Weights of a small mixture-of-experts language model, trained from scratch on English Wikipedia.
Size: 10 layers, width 256, vocabulary 14706, 40.6M parameters.
Experts: 16 experts in each of 10 layers, 128 clamped SwiGLU neurons an expert, 4 picks a token, a softmax router.
Training: a variant of Muon for the experts, 484M tokens, 5198 steps.
Below are experts of layer 4 (counted from 0) of a mixture-of-experts language model. Rows are named router (the router's row for the expert), gate (a neuron's input weights, with its number), up (a neuron's input weights, with its number) and show model dimensions 0-255. Each number is 128 + 32 x the weight over its row's rms, rounded and kept within 0 to 255. Numbers have three digits each.
After each expert's rows: "gets" lists some tokens that make up at least twice as much of what it gets as of all text. This comes from a sample of Wikipedia text that the model never trained on. Tokens count by the router's weight.

# expert 15
router:121109123146138117149165143137143118153136092107102072173134177099101098100126172138095072163130121165118159182159094173147197142100180069212179160146146136143158068110131128123160166101111129177172099128156117107140187094161168130114158145125120118152109126147152152094115205141059078114183142123150124160097157157131101170076100148125189119150087140156152088157132114111171141162088124161113133149197118095143086105073120097130108121115072116111104124122147118139139145157100096149130155118129117106118135129105240078122108115144116124191094137211155119130130133129136131180134202181128135121152084076199121139084115121112092211108082106151129090130179143107123170149098168117095135102190074085163108142119125154118086150111180135091132119139178088136181068143089086
gate2:175170109056121116145166127122204169101134152114109160129151128148097109137152132097109081075097122099151109093108168167166107075137084111141188062152119078116143125120139152115141144178132065171140150161132163142107087089134135144113168114148138177050110110163110125098122190153114054108121227086102128097140153152087161144094098126129161143119138093112137093142142122131080087131100089128124173051130108128076172109176147099140116138141087165090142128145099147076109154143164169113172145133132196181102119117164133178112085103091108155131155149155126114142120076115145164147118089151163123141121103055084087147113077110157126128110172112133102170008098155141111132122121126134114087135172089151118152103106089155137127054151105140155047150175067124159132076100148155
up2:124160100043192124111159161140082098168109147097111122147122072170112144167170157129140087161112078078117098091105146181145110116119079180122099072091141099134089100064128145118145118093071139122123083112165169149106175138134121161159114133134100141073084074172102111068164114144144048143134207093157109091177123148086131161107119106130117162148107150123128093099107096108136084156176120116138144084155118152140160102109183071163119145121167150075105186175141135098119102218128207133146127077094161112155116166103157180110137146096161102129148164139138119092122123090119109133127144153096137115109140059107104158090133187095133117124211160101115137050119139187133099105120108121123163169188144160148070102130091144113105136164133161114085172157087099167130099097164156
gate3:106122065124139069124104106145174185081064153127153056137142142145185150111105091103105176109141126214136139103105154115082143099129112151131173118096166160155161128099113082131113171116055187238133122161089139137109153126098137147010112172123171131136125165084155113144098149099113109074109135145145109170135095133112138103134085134115090165148170152123090124078153127099117111188083179128170128145129075137150125138105112129126171147094154107110126158115093140140079152104155071140102192135066138104186196099128134104156124170125108120153092093120127146165157178070160125179157126144159099121082125146168144085112107108074130096120137087161110123139075143121115107144149127127130155104153134096134177184161057054111134096072106129139079187131137158144117119157138178
up3:084138113180112075132037134160150138085095114139168080094086136150208151115080126103134179083241132197143117160146154099080099120110087172100107083144118162173187094131102065109104193009117169183157158169068142146142141086136127129041162156106061135120097143130168110100090133125151148121114144130158142104129129080098155102123102102128113133136131212147141106104149101183122155146151157077156167137158102117121119125121135112135184107157197138110087132136083111165078185082096095157111169150119139119133132094107143123146100123162142094134132106139158145196135184143148173155135120118119112119139122126122128125106143156115138163174166075117114110174179120151140116102138126147088123127141083160151168115194115149101150118131153117136077144125073146147132110173159144
gate4:076165150158147130126172077124100174191144094150066094189130143108095172145103109120115094154075123152125203101095086135118152133146084040157124111151100077135145170137084179149113124173114109159170071127173134129170130122158168156074150181138118096113170176137131114106162143075091081111132176075165105125122101101107105172105123126108189127151092082146091233161198064148119173181119138158148111084112133105139140127136116167138124117100144127155208132144122108129075085089080133163145081128089152129102090107121110150075158154156121124100180108120108109159148149149096125121081151107102103114110134128144143047139132155114137140134156167159141156134118105151170063136170137104103149127192059140163090108126117188117171189073133111119158123078105129102166133114155115
up4:124104131140152153150121128152112156177111137150141084160159093162107106166089117096126169152076146080160150109154110053178167108123092093117086154155086122124168145126096138080089101130074090126132147127109144081185132095145113155096118159142145099135143123149176144078147161133080120086105206078122157090091145099093122182093150077178209156164068110083126165105149125152105112109138139188185138056122107122144186117152116148145118087133142103079142123119151128169177106125096140107055136099143107131101154118155048179053141197180145107129150123117140115163151145168128068147124170136101118112092131115145150098152114132177133135159120143132170172095136122118152067149087132168078126107234066139116175075170138151156148119154072122175171183139129136152144138091166134
gate5:121100143150088094133132116100183071086133123151181139089130148148177105168124120131101086151163086117131170127172097129134176145143143107137111117118134152155116080108121122143159170107149106145132089160122097125133116132156130097139135137113122133156082122157166148114158003139120092171152139158077146157061142136079184095137061131140092106089176124142197066109120139088169147105140180089092178166148170071131114104171126160110101164144107118137152115124150147105170159161142117135102147147065149156137126177169106113142116063166116186123132164110101134060153131146103137158157167127155116125146132089099124158182152101134168087155161110100170087163149184102161145100031106088064085093129144154101142046200069170128130188102118165093091103137103116108104137169084183
up5:169113151124102058169162119041121121118135135144132083071110153130093139147135136121089068141111078150140156154162082156132156119162123159193127118097130131080118074165158043113153133117145089049140110142145169117166087098159115162157125097134157132115086112191162138084152070198158121160178089148126121190140157105116141094127123131120107107110138125158185062126145103101107170076158189147105145123176159096172117112194086130124089166152165165203127131074092154115124162155107115158154152174062153147142109162160101114079139116159122165145143146198111167163167069113182121151138155155191136134131142115091182164133158111112094139118147173157099120131098167147160175085043169103113152122162103146099142108124156169112171138113109184103127120170136131111079143129106128
gets: " |", " that", " was", "|", " is", ":"

# expert 10
router:145070118100184143187048058188108090124128151144109140086114122133148097101157195110136157138169116148180128142112095153123181139098144130095124159101129108124100092169139125124044102130109153153141111143090191182159155070103158184151124133096163087145108117174131147142125156095134100130115137170047131082159106040131171141153147183077151128134083160134152140098142136107145042110120099104115103160146126147098129122135182154087105108157145114127142139125113084125095097123133104164095158139166152201120098146139089122092084150127128117099147071095219126115169113092143089136131109170191124141109113137161175067113117174153123128118135175079091126128120113147096155099102192191136136095075106087146124189180135132101049139134160109093137167101158118134108072160094159
gate9:116087126165087111128164118080139163127147086116089092126092113187083126176171115113125164146154112112173103121138139106107124088139091137078183086120105115113161147095115134152073112097151144183101137049125127148190122119106127093192075079059195101173160123092156101174161180116128169108053189130171117188080155113125102139160122142144147130164105133098155120048101153131106142127185099128147120087186099087166126093075136115147097150136150113101152108140083131145112133111155113148156107106123153160065122090121115113112166159156099139093102132109096122115099110173122065139160111137156146133083198195108137103140106130118075102042130094133092102186116127131120110151098126099117145113098091144070081130161149105096068149122118179141148162178243164118114141097098108
up9:115132157148090084185203124070167151159145110121071126132171124220074141086106128097066164157173110079149085136125130125173128110133097092113115115127157099093125121113130098157080123089141177153074136076079106169132125104126167100113116139108092106110055147126153127115146191048099114087130148188152134164105134153137083105150117085108124173149088145127121133109111151079113106087149094082159135101125126128153146123065122145094110104190137108116156141142078194145150121168172128152133110096128112110089157112147112062088153105133075144059082116160137121122134100179031073083140143123142114102192094134122117078117183123135118079040132136141145130147158127175166159177111098104093115101130107083149087122140142107126079110132155193120151161155169130088140117104070086
gate10:111138050133156164154177096058146106122140132113110085128185124125138153087135086116101121136120121152141146183102096127114141107082115158143138116178125130125097115106085153155128154154157035136134164108136136188124092215156082118126117189141088082168135107141095104157177145121164082116166149146087069081146192138115146093099161158126117097159189096134135129155169095208120164136125095129139112163083176196111118128155055163107148120197087118090150102112081092088096078099114153155137127111156120106119124171158151115129129111103114116113172148116125159186142120139130213161082089112073083142147117076127138110191210121112098170155105158095138133121118096145179061102107112135140119158132163107095081133097117178202135146115155135066131176118158097099119128157091108
up10:077146066137125153133110121137159120147107183105118105116149111115113104136119099166130102134142132170189113070053130135133084108043064144182202132199136154147114182089118096113096131093154086142127143082072130132127125182124055096133138194140122140111152116145095166137133134119120094174096188108039170124114133163135187099088103143108131097139132168121093099109202138133086170142112141131150145088118118179091083154147079118136123082148134116131087083117056089083109118102136122105138100128129128193164186156103127072188161126099162132140153164103162177152180083149137146118090109085104105115192137122116152117169150098115066203185129152108161139129122079131166118102100120138138118163125061122140122165095115181115102071117159144129137191101142111156156143166167120
gate11:138091142175124126159124098184136172154135190168167096152131143187161202109142119152143154169121140158115149122205153100060177147141149151093095079152142113129119126131162137109160104098185106156155174088167145142139104130209148110138102150103147143103112160121096123114127193153105125166157195085143118160151143164143161096097091072101111128135122136097147108099136103088143200026139166077118085178106140151121136132165075064142108083163145108152090117196223141154170134150131152158056114136133160152123107099137148103139117103159132162137124127142156130132094131122124144115124127204106176143093131199145172130153146145081160147182111120202185127177131123134119112140130120151108144113166101085163110146096114121078157163178106160145163223096140136117102083149099137
up11:102089109113097113096124060186170099131137127150101093116188116179180193170158113152137142167087167143102131067177187128126161150162114113092123123109171107166146115111169130083179089094109115126163155120121184125155145122131196122089132110117107144180094102181153129126121131154104112135189139097096102068152108133119118067125083117135078126111134158121208050080164074080169111085132136125132082159112142159133128124141110119114077117166107154123081072143202144122114110130095136172097051081135142135110152053116103134143161119165152171148130114120141077097143130109117146110161103169156159164099134182116191163133112139060134158142144130106110098154143181133245100170122110106143179114164128102166153098126118067106132188163148156111138177095151123108139127119084097
gate12:077170118118137144113125153096168189154149150105048153162181058120187130137114149087098125130133160118107177086109144174161101125100129151127084136107126114117108179141103108094133095100107144114155170138119135141097090131104074146055137113085166127177105117128150138155175118172105157126159136104104114149111126061084123151175138116096156065065140192129180118094147160129096136096137181149094128074109134115101157171080131116138119135106116137117153125140131106159084153132130107075134106145142178115163128097067150183102131098100117087112191128148136172126154162102149141107049150168127129161158098118097202118115149076148070193097099137085069153155124115064187147167152101158133136151230097207102119139103117182115168158124100148131108189162109089099194100111126140
up12:147119086111098163115104168153109150186160150133099161187194141147163136143170153080088130102086153113123121171113109191152111112112181109175147161068108105114133146160186139113160115135147064127157135116143140113085138078126081096171152101046206132146159062111082157115149156172076205105111144135111155179161146137138098107116123167102089066097128125148131142155155138163150210109141157128112066119072157140083147200092106150103120096100141140135195092160127099129131168153152048048154168115166143136176128098046155140134116124135089097120124167142112157147166145114170115153121147159125090145146163126093144119113120141141110115121120173115115147120104163086166146116149174108165084176184151143158146121204147157118158108082139153143125181157057097107112121102141157
gets: ",", ".", " and", ";", ")", "),"

# expert 9
router:161123181170184132170083122084137109092121152163131187155116132123097100107204142135146116150160138163161125081110155137161104181148092142164087113096145101132111169165130176114164122148150089095111150148080198174114094202119123131085164120152076157084136161093164131149157061160121105126100134119112111077129056118185110101135115121098086100107142171084098092132125105109155132098132163080137155115144166128140044155145117094136150146096103121164164056123179180117170099117112172065144050073087091113160098130051121137127153132098194105157090229117129110096141111158120084133113164150093116140141081119082102157066132129123126124111136140090101098086113106139121128093102075062151127114132156116151098153103115176180146136086116075104174125099087111132169105149125135
gate2:083099144177132161180127114036174141126072131120136159141081148171135148099137121143104129119152133126128137110106224129113147103087110161190076057161081107163146157072106089061100170160133141095074133090105093218036160158186106112137169043103118134109049111122121130071152135109106142158108145100151119145152097115148132093066096150097122092150095097145072157120182130074128097111105089169124146151069114133125163155135120105090092141102109136134167098133172124146166065139128167114136150099079152157119103052110096126157061164100174156123169133130149141157116131125163061153124144108115183101137065142126168133102118128161118148121147155146161167112148120123111155106096104113198103152125157159142178160174135131143154130110109162095158133161147153137103138123084098
up2:126123116134116159171154064049138107079095164159156144146126139144163192099142098088146171109120135119101081110082225149154155098106112174157101066141170108154128154072118100123078152126126113098117108101148072165083142113177120154155135057141104103135097128147154121057182069105098134154151082063136125180109162152154154148142124176107156126125122092117076162126195108065159148146176131154071158172071120086135112171125077075113157144133111159187124142150146134122126046127157177121091125103112161175133094061092109163107092160160135155152139152083155133184074137167147054146114163123142133097088085151140168150130143157132158121163118140159162139112116111062117133123135132143187131127108158137162204142192135141142158173124097120140100122134124133117091143189153126
gate3:122126137188153154110089092100076146171151146201144139159113107147122151170164139093106095223146156163127107091112147172096135062158166149068105079139154186113114111185145115133090169113123116152067136168101194126128113135112110114154149112150174115120150115116165087094155181149114102132170167108150039115104130172135124177112073164123122111135197078098088098068103093169110119104143123148141152173118111167144154064120166115167116129173147124108153185134180117127147114137108161145112156164183093178193148181082108110121108095142166169121131138122116147083173155086091074150133097091129144167147093189152143101152094154119085110087179174097145094102126127108102142119186118101139123182130126093121147128089074165113173112152193077162126125171151132184161097109144163
up3:139146180168100150100098089093097099178113114160149148120132098148133152147165118085076141123099093158075104166134123178075129129172156126097077104154141135102091130137071131153054165114165182118045114097131171103156161075137068120114143133146154164077167135116091157049135185141149136137170135113129030140140108179107075107113123154153150148118154100145111101076114123163062114170117122159099166149096136140097145096087167151184155137125130126125151226159178105164125103121124198149108170148166111142147124147110120141138072122124147166088149179170132110128142132098117129151124042105129198153121077181158149069129134142078127131088183131152125109124117064092146118134169109123107117142066118136127098118131121136103165071217149125136093116176136138110160132096189130
gate4:144102136105144127184116198126129186074109132076122167153156146112129158109077144149070127091069131158148095132107152141084125154098072110135196138094131131129057131151094151149135125091132121099083123130102086126110155134082150072168091148164118120082096073128111122141154156141088117110137116119132131080134125144111135147091152180149108104136111184080070177166149158170123053139132089129092123168139087031150127115155104160183177164095134167106150113162122168128131129075164126089161100110086139101146195102126117072201149126111087205151127133082097178120127107137114099119071145138095141143159152110090129100108131176156175091109093122133129131153152109170078148124138162144065087065144115129157117132114097065102145117103086169140097214103149138102151227136093134
up4:138144122156115122153066203168164088099110123108116128179131073120165092132095093168097101160125142135103144138098074122062097123110071124093172142110116166107106094163135139160095110118184125080101130051061099110117138140061128099176105117156068108084073114081100128135134138099114102121141158087133150070089118148162102095104132154181106128136140114093125147099127143174148121150116123133104100118107080078169123091138085149162114068135111144160115146102123134155118145093155123117157199135084105094169197069107115119177167126105072149152146113109067164089103069104129085106131175161137142141130127093098153116140133138188141075165079123105141083128110101119075164152113162076043082087155145079158132125136158074161081117121059188133144172168132126113151200159109169
gate5:079128145124168144106133113141104077106119095101162182140092089161126139108145117106072131098154117135092142163103153165108159094103182175065158200159137156101089149117159131098088147160114143097094116116089085124138167080145079115210109148089134121098117143132170122185168142099131110139165173154120133114143177141147100123127191131162095147152135127059153122087080109133122123163159087162122160086152118135064164133114152107086050154062119178135152135081134091095162140167120069150132124137152084109097130124098139109166171118135133180190152088152131152117102177221120081108107124137193209176081139059130153193169183155092099116190119138082121133104107124117054129118130159139177114120113136074143127146133151167159108152112097147137140177133092086103079152110155160
up5:089141121157154162161122132095116116106116125138169125060159058157194117121156139125064146133124168159119127119105133146135138101096171172103145173198120181118083136149173123124114127118148143122124137092111076149111131127105068123140126176130154121124066158175227086132161122174136090139175150134153167098176128076154149118126127074143123176152155159077146126091131152145134135145163088141129167137161117148092183156135119068112092173149158139099137120107124127083183133168136101158059122108155111117061147183107097137154147162145115155243179133132104162158078159133110123141142094137163165186076175150109150173134137147105066095163112169078144108122100154101099147079094162119104104115109141062137085156110135153112109135146107198104092158141137061104094125062152211
gets: "–", " to", " a", " at", " (", " in"

# expert 12
router:124136124083127087115105126135127160182172176110132135143125129134172076093103118148171138092108192180179123099117143140110122118110125141095135201162129131122197079157168106109108086067108164105084103077125177147170148194138170120122165163119094128059106107144141079137140128093152165136171112059100158123116164093106105139085125192079115106104124145166161178155076148165145156096105131158107105142139125167096154162112107083119089151171166146082094152129139106087176125133119102133180079126131153143107143139120149097117128118125135100127140077188069115119175140145207161093133137096152148127142191110178143125182157110132158126147148118189099186186146122097123128121184110133158156048117198184055137054119118151121177123069150110183121104145165103076143160140118174
gate4:131098087176104153112116134159102102114149124101130107143052127117086164168115073109163163170137087109122142138162118088100216096179174121150157090125158092166149137077111138124113139138129106028102108117186152134204082131119161109148234101128163121131174095091094145142136102140119129126143168153187138132140058156206085117102106161169113122188102142166105111085096158101119137147095075101079158114116139141111117124159069082136110098123183155167150176146118156146136116135104107130157171142073123103094092144087139158095082132131076095096106089114097129146150123139080147175114142171125079121122159113154222076131131070150138130121162126076130114134182104154135114116122140121139156161088155106174136032117148116106112114091144111174071176114153125116116137143190150
up4:115142076108139105141092117189067125147213168112162100203098177135141098183114114157115157108147111134104129099082135074063221072139123120173109096123160104148097072087138144141095165138189109068104127145145123096160126139154114121152161119135111143132134121086160078133114127162067071159098166132131128162148088119156160135166116158099140106118109166136101125133133142136124168195129079115163120127131145144104087136199099041102098143179180137140101132129119127110136133115080160125099174177084127125116130151102149160072147164075205139077095081114187124100139148177116142176132090152074100124122122093112151102122115146147148139147202146119171067096128123134145119164119132157114166131092181096149166067188149155112100165073146120077120179124158154113201140127150165
gate5:115066131177195155132072140221127131103112144101092118108109140089132130093123160081135164095212106070113164105175094138086133050191089126121090179131113105131128167124169127149104147091118115114103124147146135120125102094091128131128121081095120088172061108143139095148120172177096143121110121157145149092150111111128113109085121141073152115120047097100133188169160090126103109071102135143123063081167154087111137102124122156115113161191102142145159131149105117123097138150168156180079087106169082153091142131102109146102090144140169144114144145196137110062201110053181131143111112074097133113078142108146190077098102124108132161143129142116135147149122141141131160113149162174136146160152094118163128102113086118146096099113097160039133158098087059199114144145135087
up5:080078121109147103148100113130127109172109163128116087114162194095160163059142144143081147066169156063085127124096070105144114105126127192121093152171151135146130137153154182149118113102088151106145093175104169157209132130101087172143050190160169084109123163113135121143106234138141135077134143135116059146122103155097060129122123139142125105164061120134118159146196144148112129121109140137084100108143106136099111124076170128164162117117126121117137133147096136098153208116136125133088102126109097135066134140082132119090157197144086112097102116123099098069129140080155092097101173118084047094100111105145127077120163139147115159148151151151091129127133102058093128180153122149144101168171081127168122156129115143130048122130112146047167183181115126157137153125142139
gate6:158066165108103153212045151015162144134116112147131142187147153094108104083176155130149147120126129150131070148139162127151167170172128168115154117125141123107085150139155129108149149148092092117128138174081166098088108091128150127124115121107132143123111123128122168148120113115167132098145136110093145063096111130079031097133137156072169062155153143070220130081123170127157135091116126143127139170115122162110141105169154073133133130095118103139104111104162107096129108153085087116082079155117147128123134144145104179157153150088150164168109148105167124188068154148121163137110175144145134141100122153092081137114075083138122096171112107127024109159164060152122095162152083168145098144122120103171127148114142100113168090120159169128189204174151194099145114156117098
up6:136109118162101112170077178104172143115124062088098106137126106132072072091162139164134097129165164064158146119099102163131160162154102145215146179126230081096145130151144109150180148180116095117128081158140095079148093130077108143114142128131145133109097119128070150127132134131171125091097100118099170094115159184091038077146206094050135082090080116072139136102149108080096135104094164157124098089134149117100149172111162065118098161089119149136107087131132137143106084132150113108086115140160108156114176139148098161140150163116148169154063090109117102101107195181114159107124147099111120119082115170158121096152099138151124104102069100106078054137167084182087095104126076131139085133185092106143131149115163120099135132147139169134139158149137125115188126103094125
gate7:088098130064107115157122165102114141169066120127124181123104083148137098128101110098149155112134164162102141093150141111133128167078116167161192128076087140182133209130145128131178212102133123107049101141126145159122090145135108160163124055139148116108098097123105097127168099109089120156121126125194142112195137136117195129088182147090137147130152086148121112128157127092085112091101141136159052174121125116096073139176108103147084149097145144115194160083143103091061130181153079137129151149159090113128147123159147109111177123145099109165113094118082163161156112122151155182108108142053109203126104124138182156173076116176108103076096169100100153115121153172147149102095134194105154161164138154133159193114102165144113125127203117119138100201086117132092166165123118
up7:097143151111120144135091141084148161142048100134102237133100152187111089125191067087100109120172152135138118082116153171127112131133052148148134123096096143127160198101151098072080137151164137178105125113134139151141096123177150172089123109179128115153211093142098074169124127082138142063102124131094073097169192136134172111155177134177105104155183122145139096168110181085089151120085118146167117120162166160129110156180159099167183160085091198114109149123100102150112142085141100129124183127177119112141107136147141130123174102140120161155139075117087137111132152123139131144132114127087122181065103134122132129185103127123137117155116161076090178174153136165141147157077099110086129108073138168133077144120091153074145130092164133165179157131128140152063096176093148
gets: "\n", ".", ")", "\"", "==", " =="

# expert 7
router:076186172088152193175102096173229099141092131189146182172104129120147139124133113132089147113119105068149128156119086197182166082087139137102154167070104137116080096116153146132118152137129160147110115167107156104151136121103162106148105090099169131085153142077136164155138158100122085118093075129093140091152092204169157171136187174144112175132132089162122174147134113115156063114121138149137126172161129048102171144124203106131094098146117168074160150092156079117063088089126098142138119147149159179077088136147104102089155151099175069072136081123090183126109092113158144128139122159139125161160131098113147040136120099149137200132150139131146160151133125162135175132142164129138094069108080126152098125098101118124129118105155084096127087105120158139104119086126166
gate4:123132101164112149113158115177164167117095105091136165108050143130145136132114133078104158128136069070163145164132184111118068123153116165140129150225115105115159103077193108058157113119159191147142129151108150105171101129120175180219112160154122134121160188102132122139172097086137120102103129126066126103097123115141101163149132177110099097162105166202125149066089126157037125125109154098188103149149128147078100066137160156146156143092125130182157104108170084185124109108111106178146162150100125207133117133120166106111132131083086133155125131192118119135127134155175093113120102136170146093161048108128124086101100118084123096131138181108112161115114156117171172158105150109177146128133094172103140098120088114121141157127157118097187086149110096175070188109118127
up4:177140096142133095133125175129143151090059123091109105098084126097091130149134131116157143133104073106115131168127144153136099108144125132172145144152104134118156082054149103064155109077102170157120110122130144107169129140124147179174067159105128123097133139087154116114218074109115136094131092149134048117102163128202150122129165121140153130110099184198138171046074151180101105122178129141171180092151131180059157063129193077094141118142101065125147136110171137179087124093135098168146176117149150170124102169069147119080125141140136154115133112121176089142156141156139110079154172100153149117099114130175133119118156148162175098129124190178120120108136181148131138169134119045162120138195121119182111179132090161109102158138126166109112099117182111136070179087109111
gate5:117144023141157094132197100154127055107154150172119148063057116130101124135087112099128158076131115139093128070095116158127168176182119105089146150138138149128058135166092139143107146086067089104151169112120114114087127116135154127111167089103070132133143151096134131107093129092071142165122159199124108091143123181143122147144108097102136105137148097124130128156164169128116184122113079165086131159160116148113102091137149142142193100142099178145163195171117126110145071069121073073105123094154111158070125155135113129157119127148096129153170157134055127097106114124099046123089132170168128101126168134152105070130074117155159099150147131060183128204135113110148086068156130155138100077140158147110149120147164166147099170122123110162107113156067104187124073126094158
up5:155142071144151118081146131131112057132126173105121097101080123126104110123090092091128149094158070135087107115106099126122157163180087167105150134182147193072107175162109146101086152084114110073121102057097103121098130099095162095133119092094114095161188155091171123111092137088135134145132145169122094153165163158129108098120092103116171140160148113119123106100171226102112124148123110107100113199161076107152130081148146153169177118111133176136166128119117110119106085053111082124159133088107105092117133133119099151139087109136083137158129104130120140140126114089137064155071085161166125066119181087138155107143091099144125146187166147071150097184136183136077111091189118196097105125123114127081107093114134157110092169091096108128090142118026110206128087093143153
gate6:128142149090111102142114152096174154115119094154101182160114130217157086157158129123102114150142131144119100081092141048083116095116143137127112067105130115168162098143090128090149122094170138134147123182103092127138142093099108132089115134110131086089145128095114141204170175077118081096055069150139141104113183128168176118102074178134161172138157097122138138086109100190167085108115119137161105099099130150109107129081095146125104092131151153137164133134133164116093119199140119135096172082102058152084135068141099131163161042101120184117150187115103125117160092100140075134093151107140168161111134113142155153167121134155159195090118097072107127186150152116133167099184120137146153182157118079143178187162156100101157128100153109128125108073150153066093132079209105
up6:142137149077169125154125127103185143146105164139096139147158127145164077153106122099125102194098143175139117098075149060109164106201156123140127093077082120140195102170092184143147112144151086167127150126121122187089122146150152185135115108098137124100128165047116110122132136099075088102098092130135126081145075177108179128121143131096100144170092065087138153086110070176120090085063132156159134131129168094150180119097165059133141108119159051105146135099144145109044065178107141115102163075111122136099089101124136140137155093095146163120119153083083078079125082135137145119095158159126154106150141152073101179143147094191149189136079098110103152137112124139172148103157171133062108167139149120121130142150125111055112188116156114096138138097144134152086112113185086
gate7:104091157130120055115132108112206123128138092160146145159172155197094097163140145166122124154168153148105132113108158144141112155164102177145199165110153160140152087129196113138189164140094048150125077148097145099184160140120148072104098057149168073132126094114143142164130146122121111097130174199140076086151143143169105164128119082107087124149151060159142165089103135105118115143130117150096101092073128106068108165158091161130139093150109187113094118186154152132114119106125111094102136160135128077177104191156151110115095184132135185090088122149180093105192121098103101108116103084141154085128107096135144176159131098089105196098158100091126180118075115123128115090153121166126174120148112179147064128172129126092131054114106119140147131088043106148148159146124148
up7:108060115080176105123123145117161114131149118188118167156183136155095117140144098168077104145142183122126101099107101149155138162158093132134227153138107152148094124109190163096128152077151089136115144108113146097177165133093136173062094091146136128166130102119131175142085149101122134080115131166133075153109167127135162138125155119127118097120141085153094099047072153128133151126087215138144105125088142127105144143181092144210143144195133123088131110112114150164112087140082150201143116122155136085141110212117102082111143180091119184042080081129170092096119054133125107094126107086142130127110127099104122174114129108142119185132157076101094135157059159120149159131135155172127137111161113158127072140132091142086159041115118094138163103084078099157109158155145144
gets: " ", ",", " |", ":", "-", ";"

# expert 5
router:123107174195168132153142091144130096085155135076114114122055092099073126156144141132151125136129087110159199069129118114152120132190128087075126085088107112085080193093145157136192159142145118113164116151145156145169118137172150135163091115188096106123150129113123082131153086074138114129092128122091130104133161112169125097235160138139155087100109108184170162142141123102110100121074151101103104166184129152173142161174202171217110121136091113143118161124133087128056134086151131168170153082075115100124090136146100105090177161160127141137132119166138123148140103102124154141152179115097123127142070140136098140114104113132105137118117116142143139162090165147089076101109114110187160101188098146068134155122183073154127177183109172149180142158093209103102140147087100
gate2:120086166128149178067168093065102121155110117139146099144105121091131144161129176131120152133120052153178133126139103129090080142152152124180103095126106085099103102130136101095125137081156169137072098106156142106154191152130110074109119124185136107162089088103106136171115152121113127074142088153161110173122100045162097121110077095155124156133098123168123069166108179146172067123128144176198191145115159098110118143108082126127170125120121087140136183019146112137071110123113182168111112152126207047096109111161149138170103125157122134106091140124132132178107216128151150100166145115157136200132064152104121109102132139154135100145135120166156171115110136120171118091135155146078124122102108103119116137140124020063116134087099068133099145124143109160145112096153117
up2:064063131123118142108098137062113114105148058097093101182111089098139132147141140106096156190143124096162135137087072177079115106147096118174096121099128078096141112135127122111128177133174134093141125126134140208201123158133162117140115102212084123153119067135115156146187128125124062090132113189095092161147138150062132121095084122161158146135071082105148091155088181105161095173135100091126035154121117116130129114140139094138160164092128091128076170116088150182076100080161117219131130123139184092069103095139114159127141154124119151068107128120136202148085176111139125115155133137162162168082103138133132141126167144119135181137116141107174146114181145138164143095100132163093158125111105076133133163096112138107173156174125138174104209114146095159118139092104149
gate3:065131075129125213141082165109132194126138108181121146125113080116090176158171144216164190096143162101146056157153159142119076138119101142177138131124172073132163136132133136143141148152118083171132112093159122102125133158141108120118130119139134093127088117119084133125075082108103082158140135118196111074128137128095206164102093168142165153124101132132105131159135121116122087154149139093134132145170165137102159075116115118134224110083134120114111160126154143142174136157122128080091115174152138153121109128142179100175116083147099157141102115132119074154143034170187110092161092137165113107182090151064111152066125126144120131099207165134178191084142113115147163084176169170168073110128153164071155151077085135128154140125101188137144129131103125148091163116118168
up3:070151125122047164073091071173143163130129106149134127112118070163092201130120107137172199103129170110166070127113184131129072078122096147159101137098127080141180159115159137111123112113104101138174116109150088121160181121126138130114143109118120090111095110122153131065149087092082120121117135123201119147134151151170130151158069195131197169129113146141185163139099108158153124118199210120115155159099129172109169111087118114159145095121133113089172140132166120134160156156162105138181120147124221173126140123129199122152165129129115113134085138130118117142142095176151092131163098083135175099127117142116154157094148130147093068081187143123136204079131128146149137081156136126160122075118107095043133077084145140117210131086116144160116152159100138126106168131119190
gate4:090114151125119235084143069170064156090176120156124179116097127085154118091134109072149110140088136111131195154110083147091137108169111122046139066145133192173153144153075131127111111142110102137156147101126137087070069090120155126195101098088115146111178146152151131130115155112099106147088125124110160151126144185125169141096183148160176131102149140119151117093112151091149171155120121137143143072113069161079137145146123146154155167102120079121149150103175117140142152123097206083136149097086133150191183140111113128051137139153112162106131115141144130161133094137135079139125180142117152123136155150191168108128141067082091141204114166106107131120153163101167045088124170116154133146177114119106148109177061085147133085168124161072146140075087125118105170137099147
up4:129120140141090181117090083154103133096147130160109106141172176111139122063119119131091114149144135102124104172115137144142149099152088152073127084182159182118078078167146127130024193052092085150155117107106137126108104139159125144246091173109108191114132126136144156057134123114127130167096185112121138149070101196139101110114130105170150118152166164166165085113117125074125187153143100182139127125167112151102127132068111088167147094112086160131113155159135104190143134120166126129145166132120088133198171092131132136067121137156122177129135176181090159130161088126169106117096179142123141140142145124147147133129165091079137160208142184174117099128127122145156118074119132134120115127127056122071169125121111156218148127140107178086111142118124134125102057157123122
gate5:091123118104130113153148107113096180095140064137080099172128117111090118123093110095143139122119131082150106096137156140194115150079124163094108094033117116096092133099149106100106174153163101161172111084104114120164142125171118142097123125128146110133116084088140144143143190115080140097157078104122119137157131116102137057096120116110110176112111070112107102091094145089186137077177147117113086114151141107077178152143137173135154154151124133204186138110064065097202136155093105139080172158123109098102108112137157186141113048125125111082092106080076149133080125127096135115147094161152135161112127128105150111129150126105087135123160178110071091161100156221144067082107140106166112102158162149124114167116133152099106114129203150121119092069111085083101161234106094
up5:119104132077122122194139142123105207091134078108155134112135113093150118178088154128133106156116093087208116074076104072179099103111101164087107090096089108139122137059176104109107145107170137133151093174117173150151171141115078173111084134154167070139105068070118138185223194093116158105141092117098152095155125181144120127117088121123181174119094142180120141092037122101143114108148155115118108161125079111076122128116136120119153190084133081155148124145098089134151109111141143168130190117126140102125117085168180139177146188086179118109103162135098142132137157090122128105181110103102112135125137115116155110121151153059108109124128189084133149129125165191149174180106123093122126118182126129154117143138111154118128147153106143087060109087104159111114181208115103
gets: " in", " (", " is", " was", " a", " the"